config = dict(
    num_hidden_layers=14,
    hidden_size=256,
    n_experts=64,
    experts_per_token=8,
    d_expert=48,
    d_shared_expert=0,
    hidden_act='squared_reglu',
    moe_layers=[1, 2, 3, 4, 5, 6, 7, 8, 9, 10, 11, 12, 13],
    router_score='softmax',
    normalize_top_k=True,
    routed_scale=1.0,
    balance_loss=0.00696,
    balance_bias=False,
    router_z_loss=0.001,
    init_std_router=0.0104,
    lr_router=0.000896,
    num_attention_heads=2,
    num_key_value_heads=1,
    head_dim=128,
    vocab_size=8192,
    norm='rmsnorm',
    norm_place='pre',
    norm_eps=1e-06,
    positions='rope',
    rope_theta=500000.0,
    rope_fraction=1.0,
    qk_norm=False,
    attn_scale=0.0884,
    tie_word_embeddings=False,
    parallel_block=False,
    init='normal',
    init_std_qkv=0.0374,
    init_std_o=0.00707,
    init_std_up=0.0374,
    init_std_down=0.00707,
    optimizer='muon',
    learning_rate=0.00696,
    lr_mult_o=1.5,
    lr_mult_down=2.0,
    beta1=0.9,
    lr_head=0.00796,
    max_grad_norm=1.0,
    warmup_steps=200,
    schedule='cos',
    final_lr_fraction=0.03,
    batch_tokens=32768,
    max_seq_len=512,
    doc_mask=True,
    train_tokens=307700000,
    max_steps=9391,
    dataset='wikipedia_en',
)
Below are experts of layer 4 (counted from 0) of a mixture-of-experts language model. Rows are named router (the router's row for the expert), gate (a neuron's input weights, with its number), up (a neuron's input weights, with its number), down (a neuron's output weights, with its number) and show model dimensions 0-127. Each number is 128 + 32 x the weight over its row's rms, rounded and kept within 0 to 255. Numbers have three digits each.
After each expert's rows: a language model's description of what the expert responds to. This comes from a sample of Wikipedia text that the model never trained on.

# expert 3
router:162097102099089084091162165162163145101160165151157156161094162099095091094156094132167160102103161089094158160166162161172090163159116159158159154100156094099090161102158164096100156164165115154092161097091094159093095102157094155094160158164096166095094101100097093110102090162164165164101101100093163098167156092097161161093093108091094167086096097088127101165158097093098095094098
gate0:133095143168162100110175180128115139072212123145129127138120132107123102161131134064100115173132142100105127108101164107119147128185122107071195109109183196146102183144141169124161098083127168127123075187107181138118084120125125134133149164161109155106080159102063124081113164157169185121106125164136084127118126054120126134142123162100134173071085095104144143081069095099126063087083
up0:113096113120153081153144147128149115139112123151145114099087149146127154136121130138146156124168112119127162095116043180156152184087123168178044122147113098078180071148083147159135138122156077114163130060107102131118134133116161177068098133131140070096160147124196127108169105191125091124190125151111144098140115203149108098174139107135140111166198145142089154194158129062140194136161
down0:144123095031158171130091113166151065110097125139144143188130169108140081110166108115185155104121100108130103093096116115182147173145102132085164094114130093125181097156094108164159102143163120122124165082078091124113112121151149091086129119122089073128118174100095115142161103121121171100126078124092150110103159116160156193085075074120212118088128118158093169127065106197148157107123
gate1:144132121128116144095149194177141123137123152127163108104165103129124099118096107106167140144159090132105127125174197175148134178154131143143180127131114107116097163117128165107132129128165096122155162105119083128132099131144060121070150115149098133193111088159147162099142071185144139111109110131153144118167153210117114148104114096117086132135068182189131152191162177093159117102083
up1:144132146128099126116177205139107107106151134110137097124117109152163094155120138156123144128107094110099107143143182158156162140169176130140168138122116151114074184147109144114155104119187140094111137143133084159163134134128094134118131083119058091171145129172157192127100111157181142099155089147157126109182135206119147164155084090100096150126078161152108129162168143117159133116035
down1:107095146138124155155168123161113149108102131135117155093108043135158196140081144125060086086118144110151076142143050144072101108080161100114199122105098090068143100105062172184137098148092073106140117102168083153161151133135097108145122110055123143086133123135173139120123125140070120138097092097129129147047086090170064146182111136133117126166105115147168090149120154132152095082096
gate2:128157127073149165080077153210169124100148126165104184118120120096105074096136055125178132095151155104083110167200178117127130135136165131087137117099115168134079176132177169118123146178142117104121168153081110116138108138140067129144100183132143145116048078093103134112150142127184130163118130102104101112152120052154138096108126113031183083103092135200116123161159165109133177159104
up2:144170137102169153149084113150145097112160152132107135097104160170134109130122095149155122117148203096111085132205184150139173177112124151122125098076158140107106164116141171116108160117104163099086191133118104093139174110089077120157111181078079155081071096123101086129099134194200140119144144140099096099168139123141118180130103131100161128183079111128110114163141071117153171142159
down2:124106123152166113142155145159114121154187173127124073145194146100146095144178167147129119167088054107097092096141109064103179059105140139114167131181129175145161179125144133124154146097142103151174175181129085113066142127124107140200101065124144161174168168140163107107060144095146117080164114108172116080113135139110123079116157155176076073139119107122120070112078170157164112146160
gate3:124164121119101100121079181109077153075149154106195106130149150133060105144090085107131141195103134149150102100105158100169122143154113138132146154071170153114118187116155137128190121114109114168136141110153187132110092132156051120174128137119096098166096143139126146115124202053210169170139117093106152169091144114101102126147060154081120119116117126097157129194126105106113163109137
up3:149136164112122143152112104077030147119123137128150114156159137129110093112127152109131140168093111147158096134110139109153100143146138125088142159103133106079139142091140103144195130139099156169158157084117187092116104146205054123185157096115075121175129144170103129092126170087197109094155143055087163105087104113114110105152125168099131131127100141160158128133149130109101114111143
down3:168106162132079098128112074137115170176130090172167131125099095146054145168140185194138150114144096136120072129134140170100172127155175090110093103145122115190104153138188089122163136165130139118115128150156121163091122048176118145147105115144160142090160144062132137121141137101121195148143110129139163145089090124159137157190198190121112098151107177135167108110160093132142066120157
gate4:112152114100095118077133236163187124124130132172167150116180213122078110097113154137096110094106144120104140146175195142161111186144166133142107160160138137105212138108175120144124158114176158128118157124096160133088135133128081143130118117192091153140086162098135104120113163147154151128133102116113157106126138087140077173143112101094086172111094123118109104139143158097131092172141
up4:096149119125170100140122179195148133187121084139115174118171205147126153115139158157091107098145113117129080129144156133139075126079140139130080085135120116124234125127159112135139144128125121086122171142076119132121135150154075147114156115181096177173138082115156138157137148158117167134107115094105136104095101088138130151133097124138087148117119162083140126130151100063148094122135
down4:087181110096062108105155160098114124117103115155114138083176142125121139107155155130151145155166123122132071084094065106143136123118125156166169085145071155101161115150129096104147071157092123147075102165115090106162083143130125110153085051100124099115094163143118159161074154117086101081078144158139160168153057164106136149133102103124089073160120141138191071088130150140107128122135
It responds to: Single capital letters or first pieces starting proper names and taxa, plus commas and "and" after dates or in lists, like De, B, æ.

# expert 55
router:166099097092104090088169163163165118102164168167165155154091162097096093101161097154163154099102162099096158173161167158158099159161108159160161159093160092092084155098163158103100150139165113155098158103091096163095097089154096160101167158163097159094094100092091093108102093164158159154108097100087155095169162092093151158093095098096093161092095100093140094158159106094104091095094
gate0:110155054170102080073150144142129179125097147130117154113060127097185135027152096119100132127105088148133107116151081163117155175133121098158186159102143184102147109120131175092090093094176091146111114091122103131107166120074157151112106113143065150152124164096167110103079144099151125181124119146122132070151154129115102156120148103088051125070081104110179143121174138106104090152177
up0:164168096075177114140186128192104147064132143115100152124101079146138156141159127097088100047153062092111094099111086133132099197166080123164196138171091118133068130123080158119132121138133103136130143068140107155156135071160159131107105100158122172102087120095160128179112154141116160100134114123138136138095129122136133092158188132108136115072163080161143123143109178137172110098161
down0:161117115117110214153144160148100103146155140147113130140128114135126123068086086121116142152070153173136061107091131101129149137138121154182146147190141216179131126160175154138123123114142136141124165142106146089125137081086119137191190104102090133122097172122038136199125195105120100169145108122180149115162123086118138110124101088127121112143183190142136119121055126164165138123123
gate1:165184152100049194137102130155139111041128094123092160157174090142111107083102126133199184128067185099158111089057145140159107149152136153132140100107141156100125168142149134141098146145158117134085087115117129069130135115129135147127189089141111128151124112147117179117163111148121164148138108113165178108158136124155116138131118109150183156138072082077175162163083080054085133111094
up1:187087174093164184165148141131155143094093115154139143170192114123127136128118099110104109110142166071100107112108157166158125155116168103106144091144112161182097178166153099140128152124126138137066116092148038071121194123192154134147138153216161140169098137148134181172110123185134157105131156159187103166158142220156104119128187104157165148125095129123106121192135092186113091074122
down1:137161147127149166139089176165074128164117185100191153180157116120097122089113133109135114129162189111099075112137139098168161108184172119163076136116125131097165117152119101146096125107172153105143179137134228151076140122110080165160131121222077092151155118105156136160065158133064156095130168086098128098101131091139167127143122164115149107177074093105122124154123088159103187079124
gate2:098086106135083098077088131159185123077153153166112157128077111094068178113148124155151106131200153155126132111142201165137127130108122096154160117063169084120075148129083149126040099104187153150132230080095174201155101108081139167162164087122108187152130102104148116084139118115103172146093094154134163101102122144170139133179122149172117159074088126119152143120095157086143171149128
up2:127132123169186114170175119167107119102099111099148074124181135108212151128113141137114101135114221130104153153092094135142070098094120103144098129100135159197159148146085074134115154123157102098172129098140080134138122097136113101110099102129155058178208109088097188139141151136194101142089071137151171173089158063112108173143131153158147075176118075118183139151159148101082037170071
down2:138074148167149132152070134064101154053144131152115127116139099169078125072129123164161112129162206174206130153161111153122132140107165060120183132103166210162086167170107117129109180113104129119143142119082136146115102150116124163169168184099119156117121122125147163085132124105077152086119118130109159104134164110138046160075121214148102151147142103173155135090160162144108130060151
gate3:125135044095149133162136153195157158203195218123106159186159134107156118092079141151190112101111169097147126118100255108164118156115132185099097154105104096089142143146114123124135089093138102131090136098137117111067111141154081160143114108119133153164128122150125052160111134166134098099138100074136131148162112096110160130121139117073152113140140149139102123149059126138112100151174
up3:120162166120103097067102112155108120080075050126101187122129078125086179086118178147097135082101131137069083156166159139118134153135126151118043178107091113132119163131117073115174122155113118160142132122112119137148134074079142158113148166057109130071043110158184103129089118058158102136150110117130148106177085101140110084173141128057060202165134170088126115166128154112133147115144
down3:138123154123064106117134154115111150141166159128117178138137093130097177133113072103151118105108060107111090106148108123099116160124104179177129150148094173127160113124104099121204118147152094086143101160094116081146125119155034149125078161120076109142149158104099081137111201103145097134169128128184141148120168145153168190174111119110171109100140092129128152108149108073152145114196
gate4:134152122138134099113135112129182087136136123125095095158129161141147051098098061121160177097125150155114136114160113179123129110144177158100137112134043091117099137127091158102075152089153154143129118077085088174146142174052131133172140115146161125123098213171115119144123156090132114130153164051120133107109072088143129130149148148090145099137095131146110086136131112144127071076081
up4:075098126108155090074141102128108115128130128161122096157165101110102120056129128153143129134122175147135152063132130069100100108189147155067126095155123095107137144094130107206101099147150154116107078148096127083128165172173109130092105118064129162108152152160113133156111100102145124126101108122102130133172133141119131107117118123051128138078127194125081153187155103134117199122160
down4:081133105150093078090127123134143134089143119143122125116167146133166134095123093121158113106120161129155156103092182165197076175131142147148113103109149126097104152081173102076149127128129105200066142142079077159084143166179105132150104163139103127097106041074116103145144134115228118139134123111125133122136155096091138144186159105118122146134153168088092122171134129150098122116176
It responds to: Opening fragments of names and words after pipes or commas, like Cast, sem, den, and romanized Asian names.

# expert 30
router:156093097094101088094163163162160143098159161164160157159097162100094095095151092148161157098106159096093158159166167165158098158163119155165157154099159095095098167098160163101097155104163109154091156093099097160094093098163098155096163158154095166092093101100102098105096085165161160163114102095093159094161158097087162154098097095094089160100090097095149099149162099090100088095099
gate0:141159133127126100084111151135189035075159102076131122063170151068127100074121116121154166144144122087126118161116155142144136150110077112112136166129150107102164121091149160170146170058153124144099194106148142136144138184113121208129115135125085143142087123147115115160140115113208189058066080187123227172079127172166140106109119186067133174102145101179148106173110129082103096135060
up0:110167155114159102084140139169172111137197172099117118160096146099187140138163147144132108116118066102108127110094117136101147156122110193145167077104087146115160195107111070112155146185135112095151134121187133134158140104131113093122158146105144078105099125186133143162095086144181135102090128192170162154134128140119124123123092104158125121092155147125082081162058093145109070102085
down0:110134134102085104155111093129147127102111121133120144109139160165195158078157155096132149162120156115087086146174166163103154107115124081150050104123171166158104096164143084140149122101167077119186118136116118134119165145120086115125163105143100119160117190175125152135129062123084111153072176148163125185137178067128122117137108112060117135100185059132167146113108149086145143099179
gate1:198137105071178121090112125209161143109111149148145149125133141121128101174153103118182144107100088089087114094159144085162157133097100137180172099132098115134106183135132192117143153146152096141103199095138073120156164105191099150073072141126131091124085122069107152114149057159161156128131102159176131051092134097157139151143087110101113165086135092164133122184128151130121189121170
up1:196153140030132112124113107192161157111070140156160136130116124131123159160126092134164155082078084113066134087154094088146140146105130149149171110132123122162120150142116143094092135106116070110132158107178100095202162090178090130128074136113118097136119119077129182108107069192185142119152125134138146078122133151129157112159096117138076156106101139165127118160178137150117152152200
down1:095170160128117129192114184143127137174078076076111112103175129154152092112137129138107079103086152147112127086136167117136141117165090063182085087104186090089190080134080104163156119128159157126129091146137134124108174097147140105185080124100211148117195126136063193101130093095065155067175171158103127169107092153085121095160141149112123030113145159141136115131145112156113125098128
gate2:124076096116067137185094127156077064146130086182165090106119172112084088138149111120142143114081124149132188119162141185125122175131134138109148095089092128128157079116144139128134138106088091091132115158164146114080082125211073183117146115137113148107126086099116164100167088164156135140075113140111122153119091127100132127182143130094125147092103145127153119128118086088111107120121
up2:132181093092109115141103103153154161155166116097142123131133164057144147107117095089076165192150083168135131149163105133116126135092119140140149148051138105114112130087098169137148115133195133188165105130110107137083072165079167123074121162141130165116082175203181140109091130134096219172091165137137107165132125177147118098133091199125164105088116151142133153169099135108143133136072
down2:179131103069120108104171120142176163097150124125162165108112111124093139109118126154090119084157155068098140124113156110106149081173142106136076141125129064146117142159119150136149090121136089109134160089110172098156114113098106142117096152142074150121144119090147115124094151077114135160076201086135088205161196101127133051163082116082150121115140138137132127129121091112112073113138
gate3:146102115093140134052172237124111136151183111080158152132102136087082136161164091111188099115125138100107137122135164162148099090136116098161100149113097114139127173124115154127139128110182177132115131076131084157144128197098120138150200127102121166112110105152033133108136117150156124104136169115162116162144088112085193131117122140149168131102114112133133179128197128092107142134108
up3:145105166180126132212095091086131112122127170130172145125160100101149118179141154107175146160132179128184137103119152132175153176063111146187145138175122089212101120118061139120161086151118118123114122132208141135131137096101118118159123106110098091124114156109116116127140085098102128108156098110096104128105098113150139127092113137044164098196170131144102102171128101132123120143098
down3:102115101135113112140095132162112136107125136130141151090106067170084124116165036088179093121176102115128066137126119153169120105138097126150162090057118135098117141153128110177108119115173149099133153120094178089125160121123143141110151097115122188135132080229132155055157173144152119198151104146082140171153144165152107135146101184064118154129097091162102125143111160051111117139120
gate4:097149096161120103115062148075130176117177184142095168102115132103155113098149100137134108129138166117182120110137192122098144085141122117121146196194209130102123193089127172179152155139143131113178183157155127154151128083122108099139088148102168110095082062151159093149136105168164092124143208121158155142166104081103169141120124138103102135206138129106096140085088083092161113142136
up4:190136096141128102085112078053113132153173133131138105094100128170187122120127130157095126118147114160081194167176145117084161181096204150103161155167150086123138078148134197115144129199067120105160108062153132157194154075144157131130097099123178116128129129172159158133158071105097061102095151143151149096139142112102159099107112122121164090128162105122105179160127116140161084149112
down4:144086142153137149071114169139110120115151066160125092128116100138149127158095140156127148132134094170009098087138137144115168142124158098147091106125088178137131131118146090154160143108157155131117118105178124095176172149177157149097083087127137145163109144145181178140153126098104131145113089124161119132088080113164141119192152112145139100178150094091118153140125194141159106113197
It responds to: Capital letters and word pieces in names and terms, such as Ind-iana, trib-es, ac-claim, uncom-mon; also %, United, second, season.

# expert 57
router:160093097092093091094163163162170137101165166151161160163091158098100093095155096138161162099105159101089160167165168156156099152156114161152158159101161103103093160088159162097094147070167104156101156092096094163095095108162093161094155155160093164093099105106092096100106099163166161160119101095101160100165157091084168151100095097088099160090093099092132103159166091093100093099102
gate0:146099090159126117138146122121092119116103098206149112139074181144125148160079115150221121112157191121147146110102204180122085166123123147094156123135212099105118167137151168112128133118085126145102188147126180134129139114127084138140133094155071128132144154069135117138121125175143152121173159084146087083194158075142122112118137083120084172109089146072144091192063094181136092106084
up0:147106121115074133061132111173090131131154193047068135136114088119087112110132150082032147118122132124141098105153064131171067119178090120134085166133107136108061098120104113107135143182173129125119086133085082099171161148091150128157129130109136142115148141119093179104108170128061126119101106205161118168096093195139116100120109167110133119125166153128120153076110136110114128157171
down0:160147161093130138110111167134182146121115099126149125146176102195108166122135106152109096143079133159096149130072160154112118180090135088077139137124108150153135161134129163137158113136117165101115108072091058179113110146111172090144178112120134194123093239110098067185134169094124077104092095104130103139125103102034107131108102173122126163093156115147134147113089128145152169145116
gate1:184190092104126165124151194022168129159150148142129103144113179123105116174183125122153119179118162122151166151068179179172157172118126160151160130197110171144139172140120166126103155080132162120113139130134048117067110122135117123118138147172098134095093111113076140123163079178124122112103118148097170120157152110079182130117139099107111111136162138141148142152139145150117131140121
up1:150174125179157196074112192102132163119077156148130098135117172157105191136127148069183126162130203104088162125086178103165199131121145168140124123133137119145214156152123169098106124140163106111112124133128121117138136119112149111148157160151128157137104165117100133149181195127147174117125108127097166112103124159136131113101150117155123128117158179110107111157099123180157080113176
down1:144118141169143142140110182116105173097157202143082167132111197139105110139152108095095090133117110134141138169113072118100156115105130079193116093140153101153179101126169141112143117159129133078179128159119083126131149114170115096128123107141115111112125066157069161138130103129084119089145137178198124119167145144167166142096109174164074178149140180169130093076097088113139147134139
gate2:186119145089084129048114120105177156093106150118153104142147170089149015166149167151148126077168183163101158123116177182110135172118114152095070102191121132122120178142082037126126116128088167141140181107127143141133108110071109186095119139197104163100160130070155103103160146109147140133102174058126105192123119141136127128121103144105158094142126056094146141120124126102119152123153
up2:090141129126178114204134112180113147123136092112092142101127089150106194105094092128137133183122084106194111157190147056117127088168128101151155168102159116122121098145198179152145101109215133104112063176138129112094164151135176055144088091079179093172083131196116145131158125216153102107176074174099087089129153110124158111106151142149125147078143144168109120130119116130142110160092
down2:093106138153117243114173154111162178145133164146118129061138134169189103132127093137107104127111162113157131150083155118177128134068124103174120115187172157137145167123167081140112156174119079123134122149163142150154119117149092118175116123152155166123142103135112167082116155197156155142145177160126119031103118093077143168122152098194093139115124180156179138090157094082110104130140
gate3:116142083183145149107130121150141128111112076146126075191104199113154119122179096138093103079065147121100151074103171195137058184154123169170136165079194169162150134138170166090093123125138098089149138147104096102119102165112096101128152100189113163117108142118151156120135162185101134168112135053148191121121128064128109154118120149111128105139135095072145105143154142036139147087107
up3:148118104080146129056101157057127121097153155128102160104148116097141070097085069104126160093073136092160164134141120145134070086131108087169104091194182116129141197147099115146189141137158124135157182114097109115110142144139106115083135101114134113142082134143099108086147171156111092118112153128181176134109148113109092132092075139168085103091111127197152128085154115110074171103035
down3:087226184104152139159053117153099163090088099122146068152108036141112095122151148131094134115181090124120074113069105177097114150145113096192167120098163061148179124127119109167121084173120117137110149089119105107190151116140098125089168159158093133149096140129066139172121076126180157122132137145125095128110123147113059116136145104126166153173132089171181192075215106086120124090195
gate4:113112179146185129096142116127155145109144083184114114092156176104111150139143078144107197178115150099122147127127152108114112139128119115100161180129137091123143098103087204151086095122161157172095185152097101110073055140134165124104127099139118146092103115125129127076114120126113163159115089086118140157109141155111125132170124154108118182072077137097088152142082149171149082129114
up4:132071204124175114071162141091112158123160104103145169148178169175152085118088162121127109209099191092099079195126135054153168158163130113096150109146117128135115171149166089122123109122146066099138138140058158133087119135151141126163078163164127182173107121096093172144129141108115108137185105127189133144127140157111123067107182100157089144092115199037140111140163126108120101071140
down4:110134149068134148090106174154094179122213115141095121153180101107100118114090122123081095099087134065125111162103142120121156127109099185120188118138123087107158097125156100126103150064105143161187097110126167144176141144131089154118103175133116151109136183159181177215077143019090111134189199118128132099164155155130124160128114145145116145103172140142093150159094189166141136109086
It responds to: Capitalized or common word starts after "the", "of", or periods, like K, Mar, War, it, their, immediate, car in URLs.

# expert 41
router:157094094093096091085159158163161122097151162163162154162095165099091092091163094142159162101098162100092162159160173161160089166171122162162162160103157088098089167095160164102101155116165103150097159096097093167098094100155092162106165155166100171094094102092095099108102093165163159158120100096091154092165152092089168156095094102097091165099095099083143103157155107099093089098105
gate0:176107082093084112062183180106176118178156198145112134180152130127165137054119120109131131140100129135128055134164120090151119164140123174116131152128141121065160099142138121120132129124121144084141138076114099109073096183124119111056173135132157207127064110086138156130141145082146122123071051137110094111181177068155065191141112118146064115142180158129131118157164099162106150109111
up0:111137196211170094159081111138116165056154105087150123077134065108080108116131193118143121149137110118151171159129132178093118091155133105121108103124132142192113172114096128140136129096125094179083166170137174124142149118172155135190104125110064098124198146199073136110166103151106111137185209180170136138119124160079188065137154133150191150124083106160133112097088160076167124122152
down0:101118128163152123137103144122125162147170160120123153102172176125098138134153103180067113162140173100103176113132131108124166087100177158116071178097184126106138114144154064122148119091079151069069138125122122173100124129101095129146131123207106100128137111077083031075145130100126173117102140124103118152123107087087104127125166149168092089128145151174136119096103074141101140139148
gate1:191132132082145157097140255129170093140107100131152142155185093120111119186161139160106136150128174088098106160167156160186119189138121109147125152103107085126101156146063115114111114126107122154176157102143122092128135122155106111108107125091137071118082082146161139158082102084092135139125092121104157117113117086117133135151124130142130171160130127123064182149200154096091135098146
up1:136072194121154136121104096093142122070129169084169185136208088137118122099154131124151152131113136113162074116143050129206123141108128090117143105060141125138047224136101138106087151124068097152136103150109147101149126148131088085153139133111117114149100132100149130175143114062124156103146104098140226131125167207149158124164133125092066156122089103167101134131105153100108107138121
down1:095165095095129163146104120194124080142171130140169151114176123138110137138105134077162148144136121137194144157167101161121131194184123051136038144154046082117034139066133077105152114185118116102113102131094046162162156120158164141137110099130070149140141124151123152168166142168071128092126042144183143131153099179209089141105161149093139128099119121133110135105140144097079133088129
gate2:136092126061147102078114181117154113089140116113147126176089144130095186111173128113135168184116111113090116063156197149133082093231109096157131080150093144131145128152148131157146115156233135141088094140202116098169150167119101201147120183159132088143155148063161147141123150160119093117074137123200123143126138096109151120131129131173079155182077136112064106125120136112151125122171
up2:129118057112100105149104122089148123130122122152146126116121117160124127120174200114177175168161062176101139108120188160150132125173129089181095165192148155160124104103123179092110122154178093144061165156125119095187142107128113175117124112098198094096148135120198125102132146147160116106143125148175117168137135107114161126146124135132142131130074110104093128129106079154143123126179
down2:121134059108124066072171081168146110167092135184152111131128176119082132149097092130162151131093148122085179130079123135108086153149084084153138106114198150164179157119138172078178115154157097083079083144142143146114099106146092111111139108095164115119119110197140094114122097113116107151135151115106178112147126154156111147079150104072088132097134103142092164105116134065165151063141
gate3:128156109138128105109126135121103116206151147134117083231145131131092101113177105124134110124153174156138120167185198153117105085158101135134176135150074099128104220128122114135165095125091148115141197129124161154121098141154057117117189116112098097091065137139137122091109070154129165158199129112091152180116159102116146131107076109059118118096143099085186126133165118115106136166109
up3:140090134150114175114132089152163130065093108141137195042116072114162091179100135142142139136063091098147143081074055105177165143095129143080082125133182132130161083117144146118088161088147133140145120174136087099137132136130169158157082145121163180123150128136103137091111166078112086110101121106150121071120088167150112094159148115184188096176108167170089151134117135166131109091123
down3:147147082175115121114113123139111146173045113133167155092127094181129119107071151148106138156114130083139164127127123115102167137098043108102140104112156135106182125107189092119068120179182191094080070110141176181137117080145119127148112147107146148111139082106105158155155163124170183021127166092132128138132093110161108158188100152174145132110128131147129178075128160127137157115158
gate4:093098141148166079104159160098114114056148070159136102119180089072144096085107084108107139079123193143046124093111105131177078131152112135168126179124134153169139207092113117124117132132125089125087163161101075116090126136120055123125086144116087105146195112181159163102104150150159156118104151132155134139146128178121113094070107123144098117095167126149140137118152122056133054096134
up4:177165081095135110114153122167142118202114145099180151147138136162127129188158146109155129142150053102183102220195136144100111160153116092117188118148144094122107094145142157144136110132151162114138105123164192097098152129125134147179172085215132126115060114134083098132151129149162090122182096163126146101102150115110152170148151159144124105116075150099094083162165130148132212128119
down4:124162150145176126098097115177092143094148160169090196165157175150119131164123176158134090166066081146093153141118123118151130149125139144131134067109157137116093128121143134103142135130087143098116079177139149103113136123168091170158132140104181136049102118110128148153128153055117100154100217154079133147160092171115128178084179114107164167169179095060136153117151090085142143107158
It responds to: Bare space tokens before digits in tables and lists, plus initial letters or pieces of words and names, such as w-idespread, Ne-ftchi.

# expert 9
router:162098092098093095092165161162165153098159170147161158162097162098091090089156095148158163098093162094096153155166165159160095166159116157158159157099162094090090163101159158098097154135164116159105162102102091165094090093149087159102174163170086162095091100097094095105098098167167162162133103098092157099163158095086164161097098109095091157096089096103126100160163102091090093103098
gate0:143151145106123096116156138098161100142090068117125142145092146139125133109115126133181108116110142179138176206173157140107077180114132214140098112139161089123125091143160203177087149188076094100166157118052139153142135151123188119129109140109082150056143182093169094163103088129151156109152107118087154074158150105149127122129147130075111135111133114111114089117165131095149034146179
up0:101080173150179118081160199157145090158056137142145189161144144126156126147063145105131178083161108169103168124106122181140136120206124174141136070200109105123129084143110139173080109135125143123172126100090076086141080111176137091123153130082066145120128102161112136109096162094117177119122108111105088132143102106102126071134124150087152115168163153136150115116110190149137142117151
down0:133114121127090142087111142151151217124127111148117103082097137096118165146133170137146101073117153130110116141108118159177166130142101139117077071076066079154142081127145109110160128104142114077116136170140087078139157084169141190118115146108145089142134082119156110104038153104173176134112060159084143148146119116069113133084145149163175145120177146171073118157132124163182158136108
gate1:114147170109084103138163132139089091149092149135120141194103108067136098142053122142188142135200108137168154118101198130114150100097148120109132116093159116139108166181188195150059168113087109173118142129129098179075150140141087113112151116171105129128077123136128114114135124177070158189168088115185122105149199146143121094077092068155120142157135105123106110138173131100146114145066
up1:198134155102102087155158098165115116130083126125125115195089087081174082102095084134165145134179174151117155111132184178111115150052126123084112100090165069129120128112168127122070140118130141146153159153093098136115147121173163103115135078134095116118132114144077079101137173142109136192137114106172142129130148160162117120060110107155122137134151130122105127115162111062104097140088
down1:165135081134119192165165140120174148107072121096137136123127159131084102167125099106147146136118111171151155060106135134121141079130135052110100152136111172204134124195143121100134142117178193103148176137154148137108046133052149126133099086152104094102136139166127146175118115126139133114120110148048145176106124131098113079126151177126105102128139097160186129100151167150086141100128
gate2:153097111135155141078122159153044113131099151170099126108015210134104088095099130146152111176149145097116135142134186125139168140155125104120175127169122115161120134112073122122093122157222140112154154074159136125112163096132141130092095117081159090137092092106125125158125150098114094142096063090104079144125147178085109105125136109107128097145134153140109159149153104057215075119141
up2:135160135099093114137123101088189137135113155150171122136209076126180104131121113095131144075168081142184112165130067132140096166137129147098094121045131129138103152122190178163184132117067120122137102223076162116132107160149143123146110141154096172098136115127151102124101124168132164130180135185160143124110118058151161135116142122133140140098099087111137125123133134185095177149101
down2:131150079161156136137143117111074090122123109147126146065165115140187099108124148097070079147110155157181119121175072183119199177129091098118081105164131136126154108122137096098127167108051062178135084170122152119159135112135133157113096115141110128143145122137141062120106109118100139147149167123144160065124111033170109084076125087064169135143156079102143132105106116079080103126103
gate3:132127162060175128095159128126138129139156122199130151143118163122132123092159069186179074142116112091114128111145143087109069136128142145150130136160118149133068115116113156186158117186139175083089101071123122155095124107101161081110139178090067147132115141139107122178099111113152111119107137116168148162132140123109100173169088118104175165117108114048073134100134120108070129151175
up3:148118158065138135113159131126100109110110057152116165111094107106146161094162075162178136152155126088111111113144176167150154113147138158111157154077123166098098108098078190135165115178109137130109088145122171160110125115117096072140100147122114153064104137151140089181167079077092117080091106147148081151151108149104093089155133097122146113137138084100092098138174141095106183132146
down3:194166169070131114106116190115066153162138074114135160117118144131107152107115090186068140114198109157095115162095121170186087109139127175110141082140122104139139134117112120097136120124106159114109132147186128094149107128123147135162120147148138120114175196090147143123091144169162122154071143138103110140163139094116115090105144139135084141130179111080169191068122172151141091079174
gate4:118151099137119097115093128224174095190152146146102182112125155194156129109092096151126129096115069126151124151160238093114095200166106120121108144143096068155243170077128070123131131121118108123159192151077098112117065184196104100129091135127122166119076119151114090133137075138149127131145107134103149131157142153126124162077187174095092099090131150120173139127143102155093135083076
up4:180116113096135047108140148101083123075124130155114132196137165119126109104202088178149160139144178131106207158069088157118090021114141106133173105107169159129103083124131125149099093188088146092098134052144085141159116072119158164140156152139093110102103156169110105108161113209168138109126090107122119176133119131156109121185114140221168129134135096165117114142108118136114178204153
down4:168161101091147118057122114165136138118121113153098134096115090093128111155107171130062188119125125100135132102098062150139105114107143173076130180117159075104124066095139163137122149127110085153106143107098171098122136169106118198084117109102129140177125188156089133131122083117183134131145185083100114094135174095124167193075084120130111192163128121069163111118156131156117123106102
It responds to: Mostly "the", "not", "also", "all", "than", plus word starts after infobox dashes, such as Born, Dem, Comp, Theme.